{"n_experts": 16, "experts_per_token": 1, "d_expert": 416, "activation": "mish", "moe_layers": [3, 4, 5, 6, 7, 8, 9, 10, 11, 12, 13, 14, 15], "normalize_top_k": false, "balance_loss": 0.00167, "router_cosine_scale": 10.0, "lr_router": 0.000425, "norm_eps": 1e-06, "beta2": 0.95, "grad_clip": 1.0, "seq_len": 1024, "steps": 5047, "dataset": "wikipedia_en"}
Below are experts of layer 11 (counted from 0) of a mixture-of-experts language model. Rows are named router (the router's row for the expert), up (a neuron's input weights, with its number), down (a neuron's output weights, with its number) and show model dimensions 0-223. Each number is 200 + 20 x the weight over its row's rms, rounded and kept within 0 to 999.
Before each expert's rows: a language model's description of what the expert responds to; "gets" lists some tokens that make up at least twice as much of what it gets as of all text. This comes from a sample of Wikipedia text that the model never trained on. Tokens count by the router's weight.

# expert 0
It responds to: Table cell separators. Pipe separators inside wiki tables, especially in header rows and route or cast lists, plus heading equals signs and °E/°W coordinates.
gets: " |", ";", ")", " =", " ", "=="
router,203,188,232,207,211,163,195,198,194,181,201,182,232,186,220,216,191,225,207,192,203,179,195,225,169,217,192,213,246,173,170,212,213,194,232,164,205,183,204,218,194,228,171,179,179,154,237,193,180,225,198,204,192,206,208,219,229,176,183,190,188,225,185,173,160,189,226,193,250,164,199,199,159,208,198,199,163,193,210,217,204,132,165,247,194,188,150,207,202,195,209,208,185,196,210,191,195,239,194,176,194,181,222,206,183,201,198,200,177,197,200,212,223,227,195,198,180,219,192,242,201,198,171,188,187,182,241,203,231,184,144,213,197,227,192,199,201,184,214,214,187,207,213,201,194,213,214,188,193,198,229,228,196,192,196,195,203,203,167,179,195,213,228,212,197,198,175,173,206,212,188,169,220,206,243,197,164,201,190,187,212,203,205,202,185,208,184,217,197,206,192,207,205,201,202,197,182,142,195,190,225,180,197,191,209,183,215,230,175,213,212,207,209,204,194,193,166,210,164,185,184,198,191,218
up5,195,199,206,206,204,193,184,237,210,173,216,206,179,175,215,203,180,174,216,211,208,176,200,197,222,194,203,231,187,206,202,232,187,191,236,216,196,161,171,201,210,228,198,211,169,171,207,165,193,196,212,201,203,198,194,184,174,219,156,171,201,161,224,217,164,176,221,204,226,194,203,209,212,197,263,162,225,175,202,206,200,220,172,208,177,184,206,212,169,195,200,183,203,227,194,221,193,242,199,196,210,212,182,196,196,194,207,201,211,188,237,179,209,197,230,208,193,173,192,245,188,222,190,188,200,180,207,182,180,153,223,229,175,217,213,176,173,194,204,195,191,181,198,190,205,151,191,236,189,184,210,230,190,198,215,164,207,193,212,195,197,192,190,189,195,177,195,213,225,177,195,180,180,251,189,184,202,186,171,235,225,211,237,190,191,201,181,206,205,204,196,216,188,200,198,201,191,190,200,181,229,196,209,182,237,172,235,190,201,222,209,192,218,253,200,209,147,221,167,208,228,190,199,229
down5,191,227,201,170,248,209,186,195,178,202,214,170,195,213,195,211,207,169,202,211,196,190,247,182,207,206,207,188,217,227,164,174,167,190,202,214,228,205,207,197,206,188,231,220,186,197,209,187,195,226,177,186,178,233,221,211,214,210,211,223,188,192,176,191,184,202,172,165,182,224,223,180,207,157,223,178,200,191,184,190,228,203,192,181,171,173,206,206,198,184,218,201,194,167,184,214,188,212,170,222,194,185,223,170,169,202,198,209,163,210,184,182,197,183,170,184,174,173,189,198,171,199,178,153,213,242,181,195,211,195,202,169,181,172,200,193,202,187,215,224,188,228,194,192,208,183,236,170,242,175,196,210,181,202,199,174,230,212,189,179,163,183,205,184,184,206,221,154,215,202,219,206,175,224,241,200,181,211,157,222,157,189,192,195,223,188,183,209,208,201,207,218,194,201,188,161,200,193,230,232,170,220,195,224,204,205,223,232,178,186,212,214,201,177,190,213,236,201,175,197,180,219,177,201
up6,229,182,216,206,204,202,172,209,198,205,173,193,189,214,235,209,218,175,190,220,196,175,199,188,225,195,221,204,195,211,180,244,232,188,210,188,181,198,190,205,211,192,214,240,218,207,193,208,206,191,240,168,232,212,222,202,178,188,191,180,171,231,217,193,207,209,167,203,235,228,167,215,213,154,189,167,235,200,194,213,227,207,221,222,190,187,165,197,182,215,213,163,214,185,195,180,175,207,197,186,216,199,201,197,198,192,214,221,214,195,222,188,168,209,199,231,162,199,210,211,160,179,185,191,189,226,163,196,174,214,222,201,245,230,184,210,208,212,183,231,214,234,195,200,203,219,202,169,216,183,172,189,218,190,206,160,184,205,219,205,179,231,194,205,196,182,219,213,194,239,235,199,185,149,223,190,198,215,227,189,235,191,190,184,227,177,179,222,151,189,203,164,179,210,223,216,202,221,205,195,207,184,183,199,202,188,184,190,227,208,165,179,216,208,193,209,185,208,168,239,210,200,236,220
down6,196,221,181,192,221,216,175,180,223,158,183,205,180,228,189,193,198,185,194,170,223,220,178,183,200,188,218,200,220,223,181,174,198,211,220,179,172,248,178,209,179,186,217,194,196,211,173,182,217,212,189,207,214,195,175,197,190,201,181,213,169,204,189,205,206,180,187,200,198,139,214,214,201,198,203,227,219,240,204,216,191,231,170,231,173,230,215,221,235,227,195,236,224,227,205,198,246,188,220,215,190,210,206,204,181,181,218,175,202,188,252,196,205,227,210,198,230,222,191,243,164,189,229,237,207,186,191,177,193,169,215,192,200,181,210,215,186,184,207,166,223,204,224,207,186,199,195,168,194,181,190,236,207,194,180,206,219,222,219,170,189,214,168,181,169,208,202,185,169,201,180,198,173,169,207,209,194,215,206,188,197,224,208,207,205,191,190,210,154,210,181,202,251,233,201,221,202,207,182,195,184,178,236,208,209,221,193,230,180,221,209,222,174,179,196,192,208,193,210,206,177,187,170,222
up7,170,201,196,226,200,178,209,202,175,212,181,215,250,214,198,227,217,199,210,187,178,218,189,201,204,183,160,194,211,170,221,177,194,210,233,198,192,218,220,160,168,192,189,240,183,188,212,193,207,200,196,214,214,213,211,203,204,211,203,193,188,205,212,158,220,217,194,197,200,186,206,206,217,172,161,191,188,211,154,194,239,198,240,226,194,151,191,212,205,183,216,204,209,182,179,217,196,212,230,168,187,160,184,233,198,207,199,201,152,224,185,195,198,215,208,176,156,224,269,241,193,187,189,178,217,202,187,198,228,243,223,190,195,180,196,189,152,200,211,209,172,203,183,227,180,184,213,213,210,196,184,182,216,209,180,220,220,218,180,215,188,212,190,180,209,178,229,188,176,197,216,194,187,225,232,173,190,192,210,174,176,201,199,213,175,208,197,190,207,236,197,193,227,189,223,206,225,168,223,209,203,183,203,182,210,202,252,194,175,204,170,194,200,226,193,202,188,217,206,212,209,205,230,186
down7,184,210,214,179,217,212,173,201,190,260,202,189,219,220,199,204,175,199,196,176,196,161,217,165,187,202,192,203,197,252,188,175,204,208,172,210,203,187,204,224,206,195,206,201,188,191,219,217,179,172,202,218,175,216,152,207,226,211,170,229,203,198,166,240,210,182,225,218,204,237,202,215,151,182,187,203,211,236,189,217,191,176,183,195,248,153,227,195,191,178,179,202,182,213,198,199,201,150,223,188,202,175,188,181,176,191,214,185,163,208,206,193,211,210,194,210,192,203,198,217,178,215,215,230,212,192,187,195,188,157,192,239,207,192,164,215,189,179,192,228,202,222,208,213,172,204,212,228,212,167,199,205,208,186,219,173,160,202,207,217,174,177,206,196,193,191,194,192,202,209,171,190,220,215,199,201,228,180,188,237,172,215,204,204,197,172,223,233,214,215,252,195,213,185,168,170,192,179,187,193,218,203,195,195,179,183,196,203,187,222,215,184,212,186,190,219,223,192,203,186,205,174,150,173
up8,217,192,230,205,223,230,201,226,206,178,193,168,195,189,195,211,184,196,169,215,204,193,229,191,172,220,191,186,228,169,222,211,204,183,185,236,225,207,211,167,177,204,192,185,205,218,205,203,168,200,229,201,225,180,216,230,201,190,180,189,207,235,243,202,188,192,190,203,202,182,206,178,195,216,149,188,184,196,204,182,187,180,166,184,226,212,201,189,177,194,202,213,200,186,238,208,196,214,178,190,241,192,219,212,202,237,200,208,176,201,199,184,175,225,196,215,210,229,223,178,176,220,177,218,190,218,205,198,190,195,210,180,205,186,210,198,163,187,190,185,212,216,197,232,199,233,202,242,190,207,235,186,168,188,221,186,172,192,236,182,201,196,223,173,219,189,186,174,192,153,173,169,192,162,150,186,195,201,227,204,226,197,188,214,219,189,220,216,191,188,149,172,214,181,177,175,192,199,174,166,198,203,216,198,213,206,238,179,201,217,210,197,186,183,182,167,196,170,173,198,187,157,178,240
down8,229,212,230,146,223,213,217,183,196,186,201,218,173,221,189,201,168,168,201,198,235,168,213,186,180,233,180,179,211,185,231,201,188,199,181,227,200,168,182,176,183,173,224,196,188,186,221,230,218,200,209,192,212,184,216,214,188,210,218,179,214,214,209,202,185,218,212,193,171,182,241,211,195,204,169,198,190,215,192,198,192,192,216,180,208,177,192,205,197,207,225,190,192,224,218,206,212,212,214,140,214,175,195,200,210,214,206,210,163,227,190,189,202,256,175,205,177,175,196,195,173,166,184,235,203,187,192,193,164,209,195,172,223,202,186,212,199,200,223,175,201,207,222,187,220,223,214,195,224,213,216,223,215,209,243,196,162,190,221,212,174,204,192,151,197,214,207,206,190,181,146,204,192,199,154,204,188,182,200,189,192,218,205,199,200,159,198,195,209,245,191,238,170,163,216,185,218,222,213,218,211,188,228,191,204,226,252,201,200,178,198,197,162,198,219,215,197,195,216,184,183,204,192,176

# expert 4
It responds to: Verb stems before suffixes. Word-initial verb stems split before -ate/-ation/-ing endings, such as investig, commun, educ, manufact, oper, cre.
gets: "-", "r", "ur", "im", "re", "in"
router,204,202,197,204,228,122,194,176,177,160,220,164,245,200,209,238,214,174,199,177,167,218,206,180,208,173,176,251,238,192,172,226,202,161,224,193,218,213,208,207,168,241,157,213,197,230,175,201,185,218,188,211,185,171,179,220,217,175,195,228,189,211,215,199,170,185,169,195,191,185,207,176,202,192,194,192,195,209,185,186,204,195,226,196,207,200,185,206,203,166,162,187,164,181,183,210,179,184,221,195,181,207,203,205,183,212,183,224,201,168,212,210,208,192,195,183,155,190,175,220,172,177,181,197,208,226,197,189,200,200,201,198,222,218,197,188,229,224,198,200,165,165,168,185,188,195,196,198,188,190,187,143,211,169,168,188,198,187,197,215,219,230,196,204,208,191,177,202,191,200,214,168,211,180,201,221,193,195,201,206,198,185,214,223,193,197,165,175,198,197,194,203,202,190,203,222,195,163,177,213,197,170,209,179,195,200,207,233,230,180,201,188,177,196,181,203,170,189,221,217,193,175,219,218
up1,202,231,181,174,190,215,211,209,189,207,216,229,203,213,196,183,193,205,183,148,148,213,179,219,191,192,187,210,241,204,209,203,211,164,203,215,207,216,189,182,211,189,216,238,202,167,192,169,195,219,223,177,230,223,174,185,208,180,187,200,220,221,214,182,176,222,204,219,184,217,192,174,229,225,186,201,191,204,177,204,181,251,197,204,208,209,211,160,227,174,186,177,191,193,249,204,188,213,171,170,208,217,206,179,219,217,154,207,198,211,211,184,197,191,188,239,208,170,192,199,175,225,210,214,213,201,197,172,200,210,242,194,188,193,201,210,195,199,177,198,188,206,190,190,156,181,189,189,206,178,226,189,217,206,225,192,217,206,179,201,226,186,166,208,216,172,209,171,181,195,210,189,218,232,197,190,225,181,200,191,211,236,223,200,179,216,182,241,172,202,166,237,209,198,169,207,201,202,228,206,182,171,166,196,221,185,194,209,157,217,188,183,242,193,196,221,210,199,210,241,171,205,220,234
down1,182,154,188,175,204,219,212,218,196,210,239,233,184,192,188,216,185,219,198,209,189,217,208,193,178,212,213,196,216,195,206,204,203,189,187,202,230,193,178,143,234,182,256,185,211,200,192,191,196,220,211,215,158,200,193,171,194,190,180,227,174,166,204,190,209,207,193,197,196,217,198,213,202,184,205,205,174,194,220,214,215,191,199,186,162,190,242,178,222,202,202,218,207,193,186,200,210,235,194,206,187,210,201,172,194,216,165,238,198,222,173,180,209,214,174,220,166,220,200,224,180,171,220,179,206,183,193,199,211,210,180,196,191,175,193,176,190,229,196,221,178,196,257,213,195,230,212,209,176,190,256,206,228,208,191,188,240,184,209,178,189,172,223,192,185,212,199,198,214,245,206,228,200,257,212,219,209,190,194,213,205,149,188,204,263,195,199,200,190,183,225,215,188,181,210,192,213,200,176,183,201,182,188,213,176,173,199,188,210,200,174,201,189,207,215,186,223,167,212,217,180,218,209,239
up2,190,154,165,219,193,144,184,194,231,177,204,181,181,179,235,222,188,188,220,187,179,204,188,175,190,213,219,207,201,216,224,242,219,207,189,188,236,194,200,199,202,240,235,230,200,231,206,199,197,229,185,190,164,188,215,188,170,210,191,219,197,206,208,196,194,233,173,195,210,213,213,199,214,178,219,201,173,192,172,195,216,210,199,205,176,206,186,190,156,209,194,202,177,180,230,190,182,228,209,197,174,200,151,193,200,196,219,181,157,163,201,170,213,184,205,188,177,205,168,201,222,169,175,211,167,226,170,215,203,171,184,204,190,192,221,209,195,213,203,214,200,209,181,181,188,195,198,219,193,172,155,209,187,182,155,181,210,238,204,198,199,221,203,207,225,227,198,233,199,187,158,190,202,201,207,196,186,203,235,243,177,197,170,175,204,202,185,151,197,193,203,186,180,223,188,185,179,198,184,167,207,206,170,212,163,220,216,192,215,192,212,186,191,200,166,189,178,199,206,187,192,178,187,176
down2,193,226,186,236,165,198,193,150,191,209,182,208,205,223,205,199,191,182,214,212,189,195,174,201,219,182,202,176,209,209,153,180,226,214,212,201,183,207,163,225,224,212,198,203,189,195,200,136,220,198,203,234,208,214,218,201,191,224,221,198,183,181,176,176,190,176,215,216,181,171,212,187,211,214,223,228,178,174,229,208,173,208,220,232,158,191,159,164,202,174,185,178,227,193,211,168,173,189,236,201,196,181,176,206,209,201,207,196,203,166,183,178,173,165,164,192,216,191,192,224,219,188,202,207,194,209,208,189,240,215,191,194,208,177,198,214,177,223,213,203,190,208,212,226,227,207,160,178,176,252,190,205,186,201,221,189,180,212,219,166,189,183,189,193,224,213,206,228,209,209,190,208,197,198,192,169,172,195,210,215,197,194,181,215,220,209,201,186,218,203,193,213,188,196,217,204,219,178,180,182,158,213,202,224,162,217,209,226,170,173,206,148,210,185,187,186,215,225,173,172,202,218,204,165
up3,197,191,208,148,197,204,216,184,178,229,206,163,169,211,191,226,181,227,177,182,205,212,195,207,190,175,213,181,215,210,198,183,171,215,182,238,191,211,230,219,245,207,207,202,176,217,201,174,190,202,219,155,217,198,193,220,178,204,177,187,212,202,194,213,221,217,170,230,197,201,179,173,185,206,166,206,212,192,193,205,224,209,178,216,215,172,201,203,212,176,208,170,163,229,183,203,184,201,224,189,242,228,172,247,205,194,193,177,204,183,197,202,196,230,216,239,223,192,215,178,208,194,163,182,185,235,200,230,213,203,204,206,206,196,224,173,202,228,192,179,205,198,179,180,229,182,201,225,201,198,239,176,190,191,211,248,222,215,209,180,196,196,235,185,206,182,221,199,209,213,203,165,147,202,186,179,182,214,191,210,202,208,192,200,205,179,194,175,187,206,209,204,190,208,227,211,191,235,191,224,198,190,219,190,199,195,221,211,211,177,199,203,237,185,205,180,234,224,173,251,196,145,206,234
down3,204,175,206,188,157,203,184,205,189,191,224,172,210,220,189,192,199,194,227,247,177,195,219,183,189,187,178,167,174,190,197,205,192,234,192,214,218,216,219,229,242,202,178,223,202,174,222,188,219,217,177,209,213,167,209,193,187,213,208,166,205,199,159,184,227,211,193,203,223,223,226,177,220,184,227,195,194,198,175,179,190,165,157,165,173,227,202,185,194,231,200,193,199,218,221,206,188,238,190,199,220,179,196,213,182,178,215,184,207,234,215,222,165,205,159,176,197,190,175,187,194,211,198,225,188,183,163,221,203,186,200,224,211,188,226,193,212,207,152,180,199,182,185,171,235,190,216,199,179,200,203,195,187,209,201,184,228,174,202,171,192,190,204,206,218,200,229,187,205,219,229,166,222,209,193,183,153,188,206,242,209,185,217,209,213,228,245,202,191,232,230,191,199,182,169,204,201,218,208,203,198,212,161,198,208,183,181,191,178,195,201,215,215,211,213,190,238,188,235,228,200,153,198,196
up4,221,150,194,225,214,180,170,221,154,171,206,209,215,186,192,203,194,179,183,187,204,212,214,225,217,201,203,195,198,202,208,222,171,197,197,222,196,180,205,206,207,202,223,194,199,201,234,186,218,235,169,197,241,179,161,205,214,174,201,195,202,194,190,220,238,183,191,176,249,222,201,191,228,191,193,210,200,206,186,198,180,147,181,190,198,183,220,214,227,218,211,204,184,199,207,188,200,182,213,205,170,233,198,219,197,214,226,205,189,176,211,202,178,167,212,200,178,238,195,193,180,209,242,196,215,180,207,207,179,186,199,194,188,188,204,213,228,195,174,198,192,170,205,226,215,242,200,192,178,180,216,189,216,167,204,211,177,177,204,181,209,245,212,186,208,246,210,175,221,179,214,204,204,194,168,190,200,178,198,229,193,190,219,193,183,201,192,219,211,172,217,228,158,194,143,219,190,215,212,232,200,215,187,210,224,237,179,216,198,161,159,184,215,208,215,211,245,211,171,202,220,204,242,219
down4,209,240,229,165,210,215,225,200,198,178,226,200,206,181,216,180,208,219,214,193,158,204,199,198,212,212,190,171,227,214,181,191,213,189,205,210,222,223,183,188,210,207,190,172,199,218,182,212,189,206,230,172,209,224,208,183,198,199,208,187,211,221,221,168,213,202,198,189,195,206,214,191,206,216,221,189,195,200,186,182,180,193,190,169,195,211,202,207,203,202,219,221,234,186,196,209,211,201,160,232,201,188,243,172,192,230,178,230,183,175,201,214,216,190,201,183,205,204,211,239,190,190,191,214,181,178,185,200,199,187,186,204,185,210,196,217,171,171,222,208,233,216,175,212,196,201,182,211,152,213,171,163,194,214,214,189,171,219,179,194,224,156,192,171,235,212,206,171,159,228,155,181,172,241,209,195,179,224,211,178,186,159,212,221,213,211,245,196,214,203,251,211,163,208,197,235,173,193,202,198,187,181,183,196,187,252,200,186,189,209,188,220,201,198,234,200,249,201,236,199,181,238,200,196

# expert 2
It responds to: Numbered row starts. Pipes opening numbered table rows after a line break, semicolons in number lists, digits, and °N coordinate marks, e.g. "| 45 | Panadura".
gets: "|", " |", "-", " 1", " 2", " 3"
router,205,178,246,210,199,204,205,197,243,147,234,201,181,200,187,233,155,207,164,200,213,194,212,189,182,209,232,203,278,202,217,210,198,159,196,215,201,180,220,196,182,212,198,192,171,185,158,193,224,185,206,193,217,207,260,204,239,162,198,228,199,200,188,202,198,179,228,165,196,199,210,181,242,215,204,213,201,182,222,211,196,175,177,247,203,213,193,210,207,188,199,198,202,160,244,225,170,208,206,188,193,211,187,184,186,209,221,205,183,161,219,225,223,240,213,214,159,205,194,192,186,199,211,231,207,193,218,204,208,208,176,198,195,203,174,181,203,203,188,194,220,204,191,186,169,189,170,225,200,184,205,211,191,174,210,199,178,175,180,216,189,198,231,205,216,233,178,175,206,190,173,198,223,185,213,219,176,204,193,211,207,173,188,212,192,178,196,210,178,199,215,187,216,162,228,215,160,196,209,179,178,191,211,184,214,187,231,205,201,184,189,202,184,208,207,171,186,205,219,195,190,212,208,218
up5,217,206,186,226,187,186,213,208,214,235,238,221,199,195,203,198,202,168,178,208,166,184,206,152,198,202,198,212,221,186,173,229,216,212,211,227,218,187,209,217,217,175,237,229,190,185,182,224,182,192,199,194,225,198,226,169,206,160,184,210,202,181,188,192,149,228,192,208,235,208,188,181,171,217,192,179,225,209,182,168,208,166,212,209,226,243,219,225,236,193,189,221,195,206,143,185,199,234,213,213,224,195,221,216,203,225,181,188,192,186,196,200,190,185,271,204,184,223,191,176,188,226,208,205,198,176,195,183,183,201,190,182,188,188,194,174,197,236,211,164,227,194,174,209,177,186,244,199,234,176,181,193,192,186,213,212,232,191,225,198,253,173,194,212,180,191,194,188,232,200,212,199,194,188,198,178,201,200,156,205,193,191,202,211,183,210,159,204,190,200,193,210,199,181,220,219,182,194,176,217,227,213,218,198,185,218,214,170,202,236,196,210,210,192,212,202,216,205,202,218,177,171,184,205
down5,206,197,220,162,183,172,203,179,185,212,171,224,225,194,198,218,211,229,162,226,178,203,218,196,175,170,199,212,218,236,171,181,213,227,195,210,203,202,217,177,238,232,202,177,201,208,190,194,183,237,196,187,224,199,179,209,194,204,184,218,190,215,175,209,194,230,195,188,225,199,220,221,222,176,175,188,178,219,198,187,186,230,194,173,192,207,221,169,203,202,198,192,214,204,192,197,192,196,209,215,191,215,208,205,227,157,168,206,235,195,185,214,219,209,199,208,170,188,174,179,236,183,167,183,173,187,157,198,208,234,195,182,185,204,177,181,219,225,235,203,193,205,256,174,149,194,180,193,225,226,174,222,194,178,190,218,204,189,204,200,166,212,188,213,233,167,178,185,185,200,201,209,184,189,204,186,175,219,200,207,152,200,181,180,225,199,215,206,193,204,213,235,238,267,194,209,206,222,203,225,209,213,199,197,206,201,181,184,215,179,163,199,198,215,226,210,209,189,189,206,209,164,192,161
up6,189,200,186,183,183,220,183,224,212,217,217,173,207,188,177,178,213,237,207,224,228,221,209,178,189,219,187,190,219,178,226,168,174,189,220,178,197,162,222,232,217,209,203,227,182,174,167,197,187,225,210,206,231,210,175,228,233,225,219,211,164,184,183,177,235,211,208,211,206,200,242,217,249,193,173,199,207,202,223,186,201,147,209,176,170,205,210,202,163,217,184,144,173,196,166,215,238,185,215,197,222,205,201,223,215,208,186,169,228,171,219,239,177,155,222,182,209,191,192,198,197,197,229,197,194,192,194,201,209,214,196,175,174,204,192,210,169,224,223,177,166,207,208,222,168,190,190,152,192,227,168,183,187,198,200,239,199,203,174,227,202,197,186,231,221,200,206,190,195,182,174,170,183,217,184,182,205,213,193,163,194,189,215,197,187,211,180,190,195,181,201,177,189,180,175,190,200,186,192,186,194,198,161,218,197,171,195,196,193,194,205,227,199,202,206,208,212,180,195,198,202,211,189,217
down6,224,186,178,194,212,216,178,189,149,193,178,196,210,202,224,175,213,197,213,156,183,203,180,176,181,173,171,172,230,238,199,202,183,177,212,223,231,204,215,190,168,209,202,175,199,183,199,206,216,240,203,194,203,225,198,150,188,219,166,202,173,179,193,190,192,202,220,193,194,207,178,166,175,205,193,178,225,203,198,236,230,218,197,180,179,188,186,196,167,191,194,223,203,223,200,236,222,170,181,218,219,219,187,201,182,187,213,141,190,188,204,186,184,206,195,176,214,202,196,207,216,185,188,226,227,197,185,214,160,197,212,172,247,241,173,193,202,181,198,202,189,202,180,239,184,190,218,204,201,201,207,179,207,237,204,201,207,210,192,234,186,206,232,189,228,189,196,206,165,218,199,192,232,212,185,196,199,205,232,181,213,173,162,200,194,216,204,223,187,182,190,197,211,191,198,228,221,228,203,181,202,231,190,195,203,214,198,157,215,223,147,198,180,233,210,217,195,210,190,201,181,222,237,167
up7,187,209,197,226,189,201,206,188,211,185,187,194,196,200,217,190,199,210,216,180,175,186,181,207,147,190,210,200,214,223,199,208,241,195,199,177,215,186,235,203,255,168,212,200,212,161,227,198,186,197,209,172,207,199,167,190,221,229,179,193,225,193,211,199,219,221,200,190,210,188,219,212,209,169,224,175,192,175,201,209,160,188,193,200,194,213,208,228,192,189,197,202,186,203,184,207,172,196,182,214,220,190,173,219,230,203,205,175,202,171,201,254,225,213,187,186,174,165,192,188,201,175,229,206,214,186,171,203,224,200,140,243,194,197,179,179,211,209,231,158,205,190,186,191,203,194,216,208,208,222,204,199,180,173,192,191,195,190,173,212,161,196,171,240,226,202,149,193,185,222,204,187,235,207,227,242,204,178,209,172,197,177,183,232,161,185,201,222,215,220,250,210,230,200,219,205,186,165,172,171,191,185,164,186,208,203,201,201,186,187,189,202,215,210,191,206,234,187,203,202,204,170,193,183
down7,212,224,178,209,199,190,213,180,207,229,172,205,243,211,225,242,192,224,202,211,164,175,194,183,214,207,190,210,183,180,155,181,182,191,195,195,233,190,196,196,169,231,212,171,193,223,216,187,181,195,218,214,187,167,195,210,179,175,164,186,187,188,193,147,180,193,221,206,237,215,194,178,216,216,215,202,184,223,210,197,194,190,232,203,206,214,215,209,215,207,180,209,192,209,217,239,178,237,227,203,224,216,201,198,201,222,199,171,226,191,219,192,215,200,208,193,175,188,224,224,228,218,199,222,204,226,178,196,189,181,182,157,227,194,224,206,220,212,182,199,210,182,229,167,199,217,157,219,180,200,227,226,200,184,190,217,217,228,186,203,211,206,239,188,213,183,209,198,190,173,228,204,208,235,201,164,199,202,189,188,146,158,202,157,176,164,196,205,234,208,190,174,205,213,207,221,220,183,216,183,174,191,172,182,220,203,198,204,190,254,196,232,187,201,235,204,204,185,174,189,201,202,185,192
up8,153,247,181,174,235,188,190,196,204,206,213,208,209,165,174,199,175,231,204,188,200,195,185,195,209,187,202,213,222,232,230,202,189,203,226,200,217,220,222,168,183,204,209,216,183,170,231,189,233,207,173,196,199,193,168,192,222,196,193,215,216,204,165,201,188,139,211,201,221,191,179,208,218,190,228,207,184,194,229,184,198,166,226,194,179,177,194,193,216,173,226,198,185,160,182,226,212,225,185,196,214,212,199,228,221,174,217,218,206,218,196,215,239,197,212,212,166,215,222,198,190,190,188,228,183,178,188,180,221,195,187,218,191,209,234,207,194,194,189,229,193,200,244,190,218,205,187,226,179,186,159,171,192,198,234,167,211,234,200,226,212,204,193,195,210,215,184,205,182,199,184,165,215,173,178,209,179,205,218,189,206,234,224,211,228,178,252,205,171,194,201,197,188,208,221,220,227,229,205,188,169,205,197,218,257,213,182,203,174,205,228,181,215,198,183,191,217,173,175,187,200,204,221,201
down8,166,201,208,219,190,189,196,177,220,191,249,187,215,206,185,224,177,183,205,189,218,251,197,198,201,168,193,180,243,184,240,191,230,219,187,187,242,214,210,211,220,205,211,189,221,214,189,205,210,203,203,191,201,172,224,189,226,172,194,174,236,187,207,202,211,183,205,228,184,194,213,180,198,259,252,224,226,210,205,177,176,202,174,172,204,188,189,154,213,178,224,194,198,187,214,208,169,210,199,239,189,174,181,234,205,202,222,210,200,215,200,206,215,209,191,231,224,208,190,181,203,195,204,220,211,203,203,212,220,223,221,173,225,183,187,204,231,177,210,199,165,189,226,203,197,200,220,169,152,221,209,201,225,191,204,203,196,203,201,166,199,167,176,200,175,223,168,228,220,223,191,186,206,199,196,175,196,190,189,223,243,203,186,198,196,185,177,192,170,169,234,174,168,209,208,199,229,180,232,200,194,202,203,235,168,222,204,217,186,184,222,194,187,228,218,162,201,207,218,195,192,210,224,189